{"num_hidden_layers": 11, "hidden_size": 128, "n_experts": 192, "experts_per_token": 6, "d_expert": 32, "d_shared_expert": 64, "hidden_act": "swiglu", "moe_layers": [1, 2, 3, 4, 5, 6, 7, 8, 9, 10], "router_score": "softmax", "normalize_top_k": true, "routed_scale": 1.0, "balance_loss": 0.00693, "balance_bias": false, "init_std_router": 0.00886, "lr_router": 0.000995, "vocab_size": 8192, "norm": "rmsnorm", "norm_eps": 1e-05, "tie_word_embeddings": false, "optimizer": "muon_variant", "learning_rate": 0.0077, "beta1": 0.95, "max_grad_norm": 1.0, "batch_tokens": [65536, 131072, 262144], "max_seq_len": 512, "train_tokens": 669800000, "max_steps": 4482, "dataset": "wikipedia_en"}
Below are experts of layer 6 (counted from 0) of a mixture-of-experts language model. Rows are named router (the router's row for the expert), gate (a neuron's input weights, with its number), up (a neuron's input weights, with its number) and show model dimensions 0-127. Each number is 500 + 40 x the weight over its row's rms, rounded and kept within 0 to 999. Numbers have three digits each.
After each expert's rows: a language model's description of what the expert responds to. This comes from a sample of Wikipedia text that the model never trained on.

# expert 14
router:542514545533530487520554473518468506501450532434514586421525462538562444505501485463493557562519465466455429529540514522458587470542511501497513535485522518424494475506431538584448448513452487521497562563473478479457533563507502439496521468497409474481468555510464567578512543517502482503475576446507537543461479478556460496493493555427519538497482494467451429431505496524471516543510
gate0:417484473590522397487471394483410490491537506466526480510439509484452501565479470511531481538475522542503509402526482476515531473478479472491546477530528440438466547556533518572468508487507532463429553512500493502501492525524508490534485550496482458435471464579462512490521491544471534457500552562490464567590472492525431482457481503445530547490505441475434439505477466509463483454449
up0:505554500559515462492514391511455474432468496499580477485520490472434497557502556496474500510522540567611478462524469474485531504510502482484500479478561502439583496516452507570438575509482527476447491505501528480469563451375520479485529552438466506483534457581412530450505460561467543464477584517523465534524485489460486491497449496450530526543467521468501503517515531500495527447515
gate1:544531495535515575561483480508484466494468503537536472477507496487532562450464536454453516466529519568453404549510470449569540575490476495486572480533516519514512468517523533508453550557542449496445496463439464490475447464542527455532498468497522503530429565511520546480477515483469470564488509515491479400483527498476451558497562496475517526468478456543497473462469492491318534519474
up1:502486515481517541558493472477534451532481555517515495497479401488482620462551519548455496552552497473488511460506537497497516568534497459485505496483451527554548516577455564481441497502557510548509508563527507446642395420529531540499510433524492490531533537552492511542496481508474485531555492543487492485460472500509497519553453486486401445503561497530513538493462466558466486540528
gate2:439458517494549493448547540499454503485479482542542507486484550449470458469483435531424429453525500509461611473570584505466531554502575584546475494468523464456473488480494544559515446479509500535528573508546557495506566478472516493548414467524508532564478520512548546474459455462510447486482529417539471474513511475589435511478491472473531475507470487510501512547437457539517531444492
up2:538549482451523458549434408511550432468521498484468514472517516479529507513457552473485505519418530481485445437468488542446497455506530521472474527432521433514512427512468481496587538491538563475479507490480536507399501536542526549519474510512473513549531458534451456590468453524458528530504535570520542560507542416469512509481486442535553475429555437510530548444537448495465482524531
gate3:591494442505534468456476486493429490428541486477444440445496439515464499523492518481470452498516466531500387466550462482541559452495470500531486474486554516462521542509507447536473457499514577507503451542502459579532551492537493498493461496583497405427483546457442596515445452520478458501537478485504493517509537482475459464498615504480514470486546471511474417510481449496533484536472
up3:496522464453413474500467519524513517499455511455491426486523472486517510572530499550485538448530514514580399480454487512477523555530501502462513548550545422497491390563494525462433525505539494554466477513560481497522485507517503515459549522449526405425486499497447483483506552482595500494565540534483472473535551541453486534524548494442440555506519497461552450511479581529422489495501
gate4:456503457558492576481460446499448573569510511470542510460452485514510485489477487550503484505498423438543472438538509471506536507494454525519511576525460518570494547542507493430462552492580494467411451550459508475556475492485491539479494554521466517541490459511474511449528537596515504530529542410472519525432435471514434512506487490501486485449565426509506481509560535485425481565566
up4:577459540503529519480490546571451474557500493534537482517420520475548467465491491529476459479537483453568385479522509507452495484584477533480580494539514479530549518545442494556450506453476494460418480550477509488511457454549518458506463564500471477527411521492436436449538489518469479455466474457480566478429488469508478489571504486440510485532479521485476537556496473453418533558547
gate5:546514493515514549519511441553483559439413515531503510470524501521459468501522463466508545571511554504507502458506435565510541553441397515528540373518446440424464486467514550515505540489531547493509512505475488511479463485489534565484497515535499578511508526493459542494523477489522571548557561479544495537568491507527557440431474459441519471407495471467518488413497474498535509549489
up5:542488484523542543479548532478451424475495491532496541586556550491490555527497459526558503482467414488474493562438479418599551483501477537582565498449518542516430452514587505475538475484465524523554471440521522492440493489518520508490436524519456537476460510458456514508527464489549516548528473447479565552538524464481456497518507557466613547470476485488476577444500515505505521512485
gate6:563508502554552536559535495552569491500541575459542555468488504555526494480515508539540553499489488550453545453523498454555484457571528596548474504547522462574466467503525539537492442499473537523503490501446498507471454436396490415470514562525519448465432482482516553511522523458533479500520455497478459437477425468488558507502499551458424504519502505470455547531538463469433498562531
up6:517542554453430488531524468500473436530387433525510442485498501482497521471513511470452474486542476488474526541494488509412496502552552521567526510508545496483544474548543539499444575505435465385546525497503495531442519551591497538515522436494467504457502507494461394453471488411462447534463530463512467554459442521452467489581513472493524546499509483544522474488547519495450501532484
gate7:500618453518566510555473500504472483467531465537531487492523543471570473464492534538556500471498446530547452468499517417522462522574582541570517516468479534439470499459550505451491486502553483460545476495533512497514384572516497469429461530427498455515459490530503465538549554467600470595530492514469551510463466490517476517471525517436502515490511529520428533546478473483469531512522
up7:480533517530485467547504526463480484458495556507531492500463540496460512438545521522595581498510495466497512529527503510496549540498481451522552505526439458516463541534536465572556510504446479575497492451540561542521477384435494457527539485473462479533445521471547564492480507475523541550558530495523469519429443567491428514476561446534468511425457552510500430552498430544423535474510
Description: Lowercase word-initial letters

# expert 60
router:531496509508432514578560552529527463502518532447495464531499534500505505514512541542493564440404562516474471504404522457482475455574448531478478538534480507455519458500568475471516504443437519517471493492474480481523520562513555432507479532589405508526493563504499500416512547480476466530457424587424523506512495491473457459465564465509494460525528525565480494480528466565532561485475
gate1:526507496475472530474541534540473507441539565494521467480537478528516438489418539520617486534514506504466474503490487476481442484477497554514486509543485509489522501529518477562498527467524435557486494528486436510560491443515482505480446577494457434497542558493458481426461443459479491561501490532483516515453507495555631433424580518541522499461537416467474499487591484443430482478526
up1:467463562456447433482528484471474554479460504558420480539482537465578481479515455541537538566489539492591548469528504458448467529524485533460485429446490540450489485507518575471580588409456489529493496443488550459548518492486483504503487480495531443490519506517543458420483473554521505547505506533513521502495558406509498496517542462562565469573439481488467512491513481548445470551502
gate2:545466496439472501518506406521528473511492589521492506434530499509563519446490513490466497522541563439489468508489513530491562504533544583543510556485484536552546536524525629491517599501449524482529446517484460445564507443469512453429530512479512531537508553458519453462521471427520521527537441544533424556503547521512522429494547470457435453519496483530459481468482507446504517494451
up2:560521543548562544498467524526429565488503533499494535513469504524482490491512506365504472450466558508573501468458484518472482460494517481525509521544447452526463505485429525488560456594563520522497520459501512466417517567525502530549439454530533472502457451486508507518494494543445508467486493441458485402493441448545498541504511436493509420542477491525499549574438542484426513557524
gate3:507422527529487559494472528599435497503565425547507461530473468490444528498450518477503501458519538428548471489535562502547513491452498503499518595527509444553536558555559420502536469504582541470515514516447571533523504543493437485505549513558508416543549563498547423538523503424464494454471459515462477489509520515480539483542507502507509454555546516512543464531523451498543451521517
up3:522423503514451573597473517493487501473507480485522532483441451512535522538496519426622568472537552511540495493441584411533506482498529510512435538451435482458473447556500504453521509464490524547474474497457484497541451511546500491522499507434545533444451508451569498588483467527498511529499460533512552539440562517484536476545449435546496494530553509543487490461514440496508506451442
gate4:562484459538545512561551528518530501469558478529478501487521528477508440496482513533408565458481479455411492558455465552532476541523518549553504524573558475526511418486550475538432476425513584505476490536470456444519487548493557530421576501513454520485459463519537537520519486469517531548502431498470474452477436533514510533494553494478461482521458487502504531416515499396454486516447
up4:449533519485503554461530507514437455497440475522513531532506526519497482532545484418569484508476456492544511544490516492458549497438476512506523425464499535467467566504447468516555528541515433529486527488571533549537460479495548520515477428415571471500462542518477504459501510428512472509472508480471500407479515448511461516488423520559600459570454502458501474577458611464551459508502
gate5:483505513496523488478460477507444469492509478533495521465528476515534478510452455543442570513518553470510482510513480415470495541519451611526455513457482604545629504502515532545465557577485526552516482579524516548546407507487466496561546562505513517572483478501503473489512529496490529468484438549503503526483441504491458448537437460525423531462552451475525508534534484588509492515556
up5:484403529400532467525502542445541513453575475519424494512487494524481416622476454512510545545536538503410486533509544482531491505539480516526524512507529524484471554480524487482478573488538469552555510473480517510516544501433471546540546559534499551549517498466528455453521509506479518503547420543520565534451493545422528563509499522460447455542524519527544533454540481476461501423490
gate6:541594517584612471489494471494536501460511550513503505511434573560548543464467465522533524490490488527493576510532413464492505484529553520472505477516488469533506459531486516441493581473450483502509420490512560513533443551517527514569522541515444540523566469494515536487457498467521531502450506463493490417532478487565535450545475500571524465510427604504473451568542532542513472499498
up6:539470551493522472519415495429548525606514511503517494472467412522520480405460499496455479536514549512526480441426509516472506608396488496502483512533485497479519498571453444488470586461533505515493481543514470513501500519518445537465434490450518586579541466545470532529457548502527499434543559464495513448536547496520504474514545525576516457483522426470475526471513471511480538517509
gate7:486488478601442561536536498497449492523511553467450531484419522501509507525483532510518501533514543438425518509550504571425509488501451457525433564522447528472547450524592581502540556474545533531469510503522452462559507461498444416414483536548537508529482530516505516465489491459549470485466469431510477529486455543558551512541522495501496495561483498593480564514578484484505500542501
up7:504505554551571485521483534566547466448515491530517460564469449492513487557520492401419472488536490543514488539507521507527480436450518506485554530486550526525501571449518460441484510534505577492533491496494567537453497516465458552485453435494502541515436558502453537517428494457376501471572475483496497475442554546481474448505480493480581537460536546481451467458520531440473438520467
gate8:489492501540584524531534504474448467557467488511522484532499597494535448537546418486462428498479473505482501485467526519512465494414468498528435436573395502502542583527464469465518508485478497486488551455522460517439476517452489489481545489483487414546496521519511509522456468438544415448508497470511479476494497543424552451445488557492540498574505450560436546515468474497506545578526
up8:531499485481460557512501464510495525515430515516597536540470565449573513472478496427465512518552542509513459539481515491545575484558451493504501437488476498452440460480425501506497583511499469475531467450492500519499523514501518452490465563469528440461525544499488569477440548545519514511532590518461548381514565470541478425490519534520512515480521528594413513525503504532557483525559
Description: Word-initial name pieces

# expert 54
router:477485438511480522456487507524515533522529529409469396481435505498414494550475503467547478450445523484462510501426504540469552451532492475435526510511474579480481497499541470526437456494490476527517493562512507510497536441520528497512474518443502549429401543503482522509507434434486468496542476567466539491487471562494503491469486479486542413530571433517425521543458501560569593503489
gate1:476418472510484534498557541507483446419477466548520506514484477481465496554491442520488474509569477507438538508556522534492477409461471543517574562460417470463510523645494549480455468499548481513524501524534482473456538456474459482489456495506555462528493552443468509472457467547492484492523482432523551418503557467488482540410444470428458469490516494529445542494472529506492532499560
up1:434465514428506553419471553447489527523495526493462447507519465445482524443474490522459512537543478395457508487458473453502486493459515585497494572471482541504485543457477490490546528521489542558524446465570498581493546438502431503500418490555504453453555553548424483472482440518496456571470452477441475449476451485465470445452538508444476480472584508478529491487483498482483479514550
gate2:453487521456463488526578488485518449465513509499520501469485532410549511559463549517390535466509466478500499548534540516515520494535486476427502627461516461436482503561576512423502515504558507491412527481576537600573527492482528501498474463483516495497488516561531522419471440522477471546508476521538534538430532497480445538506516472490561555470480527525508535537483529469486566533490
up2:482455521530502499505661522524416525512428501548531490531507541408512515517447517467468526488490526557488523519476486629519463504529422502533438515508471474447469458576500528479527517455491551564463458568497523493453486450471479492518464530513498523466497557432522530499484439523485428509553479457582466486516495455456500539435503505512502524433519527485465539472517478431507455498524
gate3:460510505483454492445415498548469542519522487456514437510475548451487546510421486518464546483473501491481472500427499453492483440474499553487479455474455577529458525462552476503480466458505465439433513479537471462596520488508513497454416503526491477441473543521465585465514499489448423614477447538472557570502509594475515448481529444504509484536569509520471525514494530467493527566544
up3:535493485493611436437560471453460493491524512549503530459513466487483528447541560462565458529464484560457460455513481493567488491500522493533487548516496439508476433487562541490495510474526475532476520516503479559515529490588488468499529531503481487533470443565581498563498533495584577489522537512506480508521486435546558451497515562534440499511502490539491448396565453505442434477577
gate4:456472526508454588533533443533476473594490527520506482495524508530456544483525482547497518538488520493548479472515497472515547500519513510544438498480465495438547498494536512496512497431541539503527482519537528520578508459490436545535470509587508505532471527574529474430475474480463438478523422446499530477492421552419479474425530490603475425547564501545512506565544506400443546505512
up4:537432505607479494516478486527481514515474521534472512520505514514582532467475495440580515496527451404549548497532543441551601480542492514494520418525483500531501477525422473525496560537458546518503489523495504457519473477481453518526483432556450527570444465560498443495529560555493546480463566479482505516479522438520533496473498462517498539527514450576609466510486488446549429502493
gate5:502544495518480545523477578451542588509531451530507451540509486517460505481460516471523527570517486507432525523456472521531493386541482554530520472470407550462497514489471493455598484583542452474496550474408496494470520478535497548501575593480515541467513500472484512535500515503514511546495522485557509495566507524480471621523530491540461496560538554531506495471432512497500577529539
up5:520479459544450435501486528443448532474489456497516513575490482532486522465517561499532505522395474403540559597498463511441564465489465474506557474485515562500512486436557454508520496485478480471495546587542512515585539527551599481524469493505459535530517574503454568508543498526485532515490539476533482551575463539475525454535420500580524522533538529494470452513477471517515481535498
gate6:518542443549557573538529455445449522504534537473488503386495487509458502522521460536524441472473519453499534482441513513575508438555456436541559485532521519514476461601497607495442559503470509436490500496462442512538458466471510526450541517564522475549549516462478533492574511525540535547484473444543522508447476454514511502457541428495511516519519499516432461471493556443473478446486
up6:495493585506496533470505471593516539439507387559541525488464478550491515558470540477461547531514505481415462506555545544445490488495474504463501536470553511519503452471540454545472535520517497445500519514503534510459537477515420466538528527506462503492487514511421534515454491487483443547587652457501469553489517504420536503487485509522508483508561491567506520528483492450512542581562
gate7:465464470502507437559581446527426449496467459540487489536444517504506459506505486557555544522452436560544463541535514489548501435482485454521382601459503495434463500504502487486509499466460526517432466519531563490500411492512479523472528450489490511492492504511448466442488497477458495540571466497495520498475501493543548463534501548501542479399494445494412396502550498484443524518493
up7:487522559530507455489443509513521492408502542445506491467425483518519462573483512430442453572469520441446507508460432545514509513473425557489460461447512448507545426479469516430512556471511490487488489451462539480462403423463526544544501452448563446508551528453487483531477482538515510430466544510473512469501484429509528534533516472461495501542473468533496525592453482535531523473426
gate8:525480464608596497502518520480467473508418484471464493490473444404516436479440445457455506526443492568493514492498575496501542503492489541528496522453459553479494508454540499542485488550475517432504468558497559500458518475468464498510455475454434531547448572422456584440468451534505501482561490462540482562479446526526508466505423463509520492510503487518482472479538439505581568493496
up8:435436508502510433537471488451470498493516517525483442484530399483507520555508526569441445484517445495543447479482544406487573513412478533492466506477501516533539490587532493518541517517459527493492526528554516499492586420564436478489473424522546533534475526519469538528517517518471512504501431488472488478408472481469520525540587458495603525500457448452520503523520495460528451451497
Description: Sentence-initial subjects

# expert 42
router:520554402460551508507489469471485563482498463549494487570473521511474443506534534522474543529512542466469526541442518504501486442550538452503526476468540510482475511499547524408517512499527451554489455488525503448516486573463549460465440501571570439428529449462482451542563534457540584451537465518557531530517576520560482538515457480498526537520398475510545471459531483455484493575514
gate1:566470419542490507496453435417499525585557538455466505473528571448512456544542478518512450453483596542489533432495530474510518552504529453436534521511492507528478475509518595493470447470502504581553511474534449409548511550492500475473467512471573547492547520548497457494517477502553496412515450517480480508489559513504481468468470460461524518531514459518440490419498518467456569517535
up1:540462495436505454495591522464491496504437446441565539492444568491503500466538545473525561534544547491497446566451424505486456471509543454555408494499479500416515479489527506567499523510544531475480466506536550472469466490556546489454531483531481561456492521531506448503469497487507480564563566495543470510441446396474495532490566534529499501562565550486442527551457500552531490477509
gate2:532486451531465521497522462491520502512425466480471508488520450523524520507495418532503499505470523501503500531484509471561486567395535482534467474444516517511517574441464469435539476505525487467513444454619481506524503497469487490493418563550566481504500516556493552482517529513443494505445448452624544472527562497520503510504413434449561512568526432510520505488427492506444475467556
up2:507495543527557512474487491484530476539463481480457445514515558508508534454545478505530555452502475543437525464496567435525588516559518525530565503613497495460559512458455487507459488518410442504555520493489404432544548533572556480500527501463492539516521463482485466503511559514491474507489561506455562407526523549530536462554513493542490476583478586495497526479432551509518458476506
gate3:515507478526528518507459433524447545467515475503505492544520559438527369549559517528432546511494547454485518453474489521468437475486491465472576464516511435537497517502510505441453450513518468534510501561548505487513517635477567470502453487451526412462480534454468541543549510497491574448561490439554486531530490492518543488558495495528463541545463430511538460510548526471478480548536
up3:461462546469508538485527569499527463496481504477520563527580478518495531493546567482586531526540422449526469529464550583422513463554494515509551528489521519494523507507523475500566502508483449465559547498473588578397509471519451586518480470435494503463498552459473503560494514511506483515553535573478462489437492463466519552518550560493511555455504565448500554481521457544528478443490
gate4:489500475490487520573463496542530495495529483535462475495477512480446482470467573488554478593525509480496471496531450492520522509564444489549456479399453499469564481566541471562518483558543493519488498537511520492470504488489530518414442543590504532521551475410584508496459494431464503462524506601556522514518542409489563467453469568500438526474511448482479503488547542444492463464535
up4:468503517496525495503397523507465517482526479561482510525542528492525505513459475501427460503538463485551544511506458467511465525435588421476498463450431484529495513610527510516559537472459537471489434523472483401486473514492529457498521569516512461490474512510472556435544497538454452543444504460491489526536461550526540485463459557576484488551508487407514442446486581418529485551524
gate5:492536564501421511490442487554498495543479490449489515533469512422440423498540461544529474558505472500462504448531463528482495537469501555494588502542466503550541533478464475502542552516527492533511479456556480460432552481451506516515442519473572491536546517449525462431499497517491483572468463469576505518525533580545518526476523449544476557490389474466451479563463499425448537512428
up5:485485597543497501541463587443473452529505488551478453537474531443551524499518402486460423516462507461444533510488454510548435472498492498511553447480544482445490479457468495483539461514482483572486469497615543557611559520515523474583470569473594507483539521511470548471476496543495508536518527522532422534493554535509496531478503530501513545501464465469510523537503524481505541478433
gate6:488485471413487511492503482493480506461505518527577493533535512503518504490473499535519456514549523566482497500550509460554529557511487500507489422415467465483545479452525492340516574565505524533512481520519510437440470479536481497491486440526483517470543466537430445477408493518436540481500507571471452518576581491549489450432501524537423509572467453491518562535520499511480469481477
up6:518485501497491503447496499486468512454522514435487503498475522540436462446441468519474537494448494592540580476480427426512502515510572532547559533520530469480492507494562437539501437547393521504516474469464518529533433461481487442401511561518507490457509548521516482505524561438507465562489478478538534510480432557522453529569450497463493461579523441483561482483537520461475543570477
gate7:568528487510547489594423469456558506432553466486549488518480545478624500482468484580407521479491507514504463578480482529518502495495569509491473479500515488492469529517533502469554393531435449516481396576568523517603504531431497494554469529516533506509572477492478547517468534489508534492524530540493521455454544467495456552460479450526505496502519498484487540531468484468469470505512
up7:518533553531552506507516537551480543474503502557522477484465476472505498564447483541511466488499483458520483564441501439507486503547490487408482451465509513575575506454527493469556485488457446453560405505471551479463463484482509507470479484563459498514476430471403502460514485405531481544483472520465553455471552444448508567524515437577504515456472573479557556553512523501549463487433
gate8:540532476501498441553464487465444526485462519482461524573516535436480467561448484488507492496559546482446542477484512522501505512505513477588491432499563500543488458530504548444492524550468560467552534555480485540407505504461483522430506503495506443518465492442443456542507515472450435587495522404500499525437494513527426514422465483482485543530454537502493486572558535488449517590433
up8:472538494539496464505517455533471540532444474436562480536496518529509525529524538395530515526502580510486483519515550531470514510483558469541477420505524477468423498533479438523493620507564517431435498468489490453466529491515522548439473486492516569487487409466424491464477490500478489475500416445494492509564465469470530581425500545478435513518494480493515493541614491504483497453464
Description: Plural noun endings

# expert 39
router:499506410476486527473568538540553506488438558519584550486451425518474494519486498473511498514473468508441446542545524535458566462514467508453486436440486414444469469487526517445469473525533529492495536484436476525467524460468540529521531443513504486502447514438523486521556508477458557555472573505551529513526478481457488535498484591452507497486495495550431504436484456533553598485604
gate1:464516473546540504560536483511496532549525515528531602485476474489559523501424537432466519464532492558526471480543492541461517528492417524461523474488522445438459462516517496459467467507581549542432452497485494467493543449424429517547513496512474433527371500483492482523517504564460508488507494505455515468433470530535502554492584414481469519512524531536545515494469500586572450508501
up1:568551517598495558520442523526565529549472438418485529521503542479517463512483509493534550455468517472485623458451482512499471478532552530518498506499477586568529514477478472503509450515467473459501577501444517504501491508556467484536532529515423473483541541491506536490482510526502538505389509497442543550580512526484463527452398576535540515501497526509430485551527485486474573517513
gate2:494446453590461453495535491507499480483534435528458482495460511465586472495450460511527522560558523415466507460510553481452441484470513560569555460550529438441481440475486470502501507434537493523468468530447508630412469548587520545518521492510464513550484463538504518465479502504523503505451478411531488514438487511498470476456557550487531495484461484533548510469479517524506496593505
up2:506520463555492453494500502444567504478541386471498533541425453475496547487539467452504505506520530394527475474512577525478472479520531533476568436476483518496479447420556478507528465463524533466491460495521458508425490550546482506543524561521591526556488437506527490565491520470497469467443530495487543542538480484456440527467599480473486486481514530582485546418446524550491508497543
gate3:560457475421581511483481536504555512515550498452450447484521499506586563514477475482485524531508491505513504544465490417513440453527450475433486518538476498458477547493479534501458495502571477464547514520439479479603464466495527513568501520547552454513544521472575428465563538489519573474475557583492526473521479462500506512544517476528491442512458542517499514505441366527545530478473
up3:546546496510510509515454500459471488493535496509450546523584535508477430547518475492488455460588499500554525481443511494519415473548475514529536469582500554537502499477494453490498469490415480554506558475426577489469513472427500446475520492515539485454509480519498610515477472473611481450506489386539436490484448538487566486529523496555511485491504449448525526572485544557487474512510
gate4:448555433513450532500440509500444534461426531450506539540479528455471440479442525520500527468421549550428470429557520469513542498437408534512442451538520454508474481559574470529414449530461458473453502520452568467526439502486529488548480499530471502519492484542512480454510490475533494483512520560589480467429491454478541555574502478507533533466485471478475497467464521454489511565470
up4:531499484472499516430471478433493466532402541468511452528411487468510432505530537524541507492489536530531481537505439418526574464420523558560477509530547545515443565498465486460497510539505530475527494521459548443504502430515567477594492482516484452439444389480543427506512536461451534470476480543554547508498521524494518475547470466471551540520502461525492496453476466497435535459537
gate5:518473490497479511477488433472534468444478534553600497499536466545528506514491447485541554517496582491456491542519482495506521463483476553529481452512544501484558513493539443581481418561465480423546496523518450473497541456492470422442560477525502556489451497578457558512564531593448452502525488490512556512475481407467450468541460510504486573453551540534508521502484497495500598540500
up5:474535529582478510506464481501460453505481510397464478487521459509475530484584514587444519510536456463503463421511454469440468524440490525465462499546512456558448505435529454542516554400448514603486491491504475542526519557535549520484481561463532474500549508533508430524445497475500467472492479451495451519460542522572537471505486499526583486523418487498486498477537571456486449516451
gate6:451536553419532480565407478524498441517525546527600493450501496471469465498493500436551556540500518498560422468512490523512499492504510482525533536454443435514506493495546466564537507520553494491498497458478565553479477513517530582466504537515390497505508551554459516510424586535518467484496477441473504491449471424468448478482470539525440532501477518508540509497450543477595465545540
up6:539498424519427445549530518532476555516584456429543517496458504526471506490518512481447499460501551519432537552480543537461484523524516459515424516533570436524570541461507499546453547513494479478526424534432493531548481543468408432496539504485494441507518494552444434498541548539421473433501514497512453482550508529526518486482503477509478478561470556515621523503526469497512518456467
gate7:423507509530498488538477591450521401621560536498504583458517467464528396520506447473471520472510486458512487508549558458487474503456526479537555506553503529499585536519511527483460509526449499556472588539460491583518476551524497457496528505512467505502521503514437562597483529502546522533565461422487478549485522485498450497517477503489474481489524502525507571505522559440541511507473
up7:540496501546538528526572517487420565462481425453509501485504513533560528464490533546559446459497445413444490543460514483546465503479532535533496450522477476515476492458553511494525462459464489516461493541514471466482499521484483499463569507537460469465467574494443567510515585489535545402533498469496464447487434514537469510483604456467496483503440497510545401610505498508475434487477
gate8:486492442610473541490552515498464574473525516531527455532517431534506416479393581533485511440500477434473477582503505507547475592548467543534540509475451493422505506523453501537509583517627546510489590528482517507508482470488490477491501497503475499427516468487424527529507480475462510479456485499519521521523468492501500564522442542566574526485485444506506519519532499503475510517466
up8:516568536530441566528467476522602541527478494583559529533561436570559515541516504519495504435523474560492516511596477450511468509505483485483533477498459484435394476477465532553484394509527518525460528543534494455544480505503535469582523536495556522465489527491460496523499563540439533512512509500524548506513403450515511530513476474504548506542554526452507471521488480456507534408500
Description: Verb starts and pronouns

# expert 58
router:491504545454487494468451567531533459449479447471491544458457512518467541488521545439510552592564523451483523477571481499547463497509515463462563534493529520518456501498467506538458550503468475509460482552455462518506517516548524499525458529467454457566526447533470428465536457483516513435446427439565548483522565563522473511501477449457508583494524434500602520471463440552498492421544
gate1:442512505515520437436488530572527466428497477484485469501487517464451553489500500442480482498531476473531426482502505533557499436479418511458499476496451471539508532503589471483495461554535476513494509608524516472539415522469525431487518528435543505521441493527462470412602404494528530484496521478520529490607547472445529523510508528491524556481530438558473480442475500527469453518540
up1:535441452509482498495478528475498499503499503547467514558586532483462505560512478488431510521490464511506479545473495609502492471507476494555491568514538442441444475540551508415586494443470478425541575603522449577474464479422478496501511414472522509512484468467505506491456529425533500496544493506476494454507574490552503514504467556542427429435497527546520517460522485495519484516558
gate2:457527523475540513448493512507511483431496545437479485565459405421544480485515543448512507472498447517526401520538493502541484443488421525475457535506498519510551450508441442452519452454498420498442450490557473473585489509558470503477510474428529492512422485515461499483472498502488489586482478547515525545486544530457509474483464369462491501546444455435474490473457448492488480499470
up2:496503514488518468441501562513466532460501519535453491524486508571520492555547497495496459546567535477468494450541520542564460508481465593501547531436451433500473516530427493507484520514542450559435563535529464511489416488595470487469483516490433491566521505473438584517426469491413545499532551444557493515517493454518466502520491418498461483490570464552496479484474434498505521475575
gate3:397461506514466505539487519507419486470472452514527498472441498496501473439485459562478482557524557461427547437495537515482512511511492522516554511508504462491462524547508440567511467526499452479478530555540461437618490561525536527480532506492453478583530457494440470505510475495534485484416489456501495445472423527457500440486518462556506447548492504514456548494569579477459398477514
up3:414472531499448453501552457519496518511526480582550562447468523489457507494473460572556441522544565447449595475507552483496511567458538448455485547493526400471512526504527511553533463488494464475464509572469452474601485453538497519496516567523477490478524482515549438498468457519489477476439496458487472489440475533478509508466466438569479428566519483490506530549533494557509525450541
gate4:477495447465464498488480514509438499476492408516454460552441569493475513441426511533557579499536404555510550495532485511444458603493492445498536458573454469534470549498474478486507531511511528486478468524511541499516444517479500516468464495533533426532533472528512522536479583426492425496481497540499542515496403503495541564460561475555457438528526434488515500475572558520513486513539
up4:469482445480496453489497556551510578461465387455533526521556417552479503564510558506490543523494517556535502530461496516549519513546529474460527444528434480477453541459537528478537477489491499437435446495519464481515587428519564484521475485557521413486501519519482495488440520464490536497531503493469478454481528561536480437425387495530536495556492464488464540545571534517524468535472
gate5:452534450476506447539530521537425502560473452489536505525470569424436513446533564515518513542494516470487545524510542523502507558481507510479471513519535465596517589563491521517460458569512559396446549479496531533522478502482561502498577452542473454458461486534512515502547475527473565465479560485561510437576522514455486557536499422538426498464513444511469500450508480526539512483535
up5:523502503496507449548495550450455478427538469549429598483519593486527468461507506547484476543458505487548480483495514496551493501490501445471537562488498499575444480532492499494467440449431494457530515541474496510542455550525437562450475486555532438446546445503431447580546534469463517520472504440517500526512448489575539485452545438481502477505544482555511527429538568567528511538531
gate6:430520467382527441547518520526443432497426500458528501508421548492537510441471508554472556419542555503466504496544491445445498491549564562516537500520491490463454418503504518464531520474517516450457454533542539449531485496480486513537413589511497497465508462497578489510493503470538468554478486486472527533527453510421508442514501500486601468542519469511511435488513570509503553515489
up6:532537520439465461468510506509527471473516463448494461472477491497459476577505482493530517547559502524493526508495560504509533478454492530549485497533481559472429538487489577506472461489532504550459545462467509496535495474416479486518447519516485590471409548504514478503518471533497642478526456464494506564523538458513480590497540515507473494552576455625543520433485572432533487478465
gate7:503521436551562463499519525595477479430544573465514513476528525511456453465554529536482508495554508497534428378526479589450480513517489511471568471477531537498547446501498541512521497557505516443470514413528466467513447567519499475430554541523425496549445564520468446475566470472523492543476462512560489543519515526496498442475492457422526506497508514579471479501511483547483463527531
up7:517493497509521504480462474526475478527449528444490475442496535521508591447547497525454532498476426513513458529504526532472532453535519489491560465517523554571457488576481537535455519537498443452457513491490528469554437591556545467519504460503526495540412522489447435506515456518526509487507534492566553558502488459460499499514576502522538549493378497443462494522586560493491430415455
gate8:393492491558452529468479418469432474458516491460484474531465515512470484561481532551554467540484491442511481485463480498468491497493516534516462482534438509437454454517483588531514525554526458464541488522478468411532481472498538518512484581479411459455470524575497464495454544452438416526501508539502528549466551553462477477430603495546479466501520469504509571516508538549460546535519
up8:486473521494538554541479501500531510548512510475481457532529470504517483447542533502473542493432501590467573474483507566462475509493487496429549508489485471544541561505524427520563528448443527529498562475516523546538477482524473501482605473506455475480536483467488462466490516559539569575559524465385496506519414424470515497585433571467550511465475505466499492531556505478523411501508
Description: Coordinate symbols, line breaks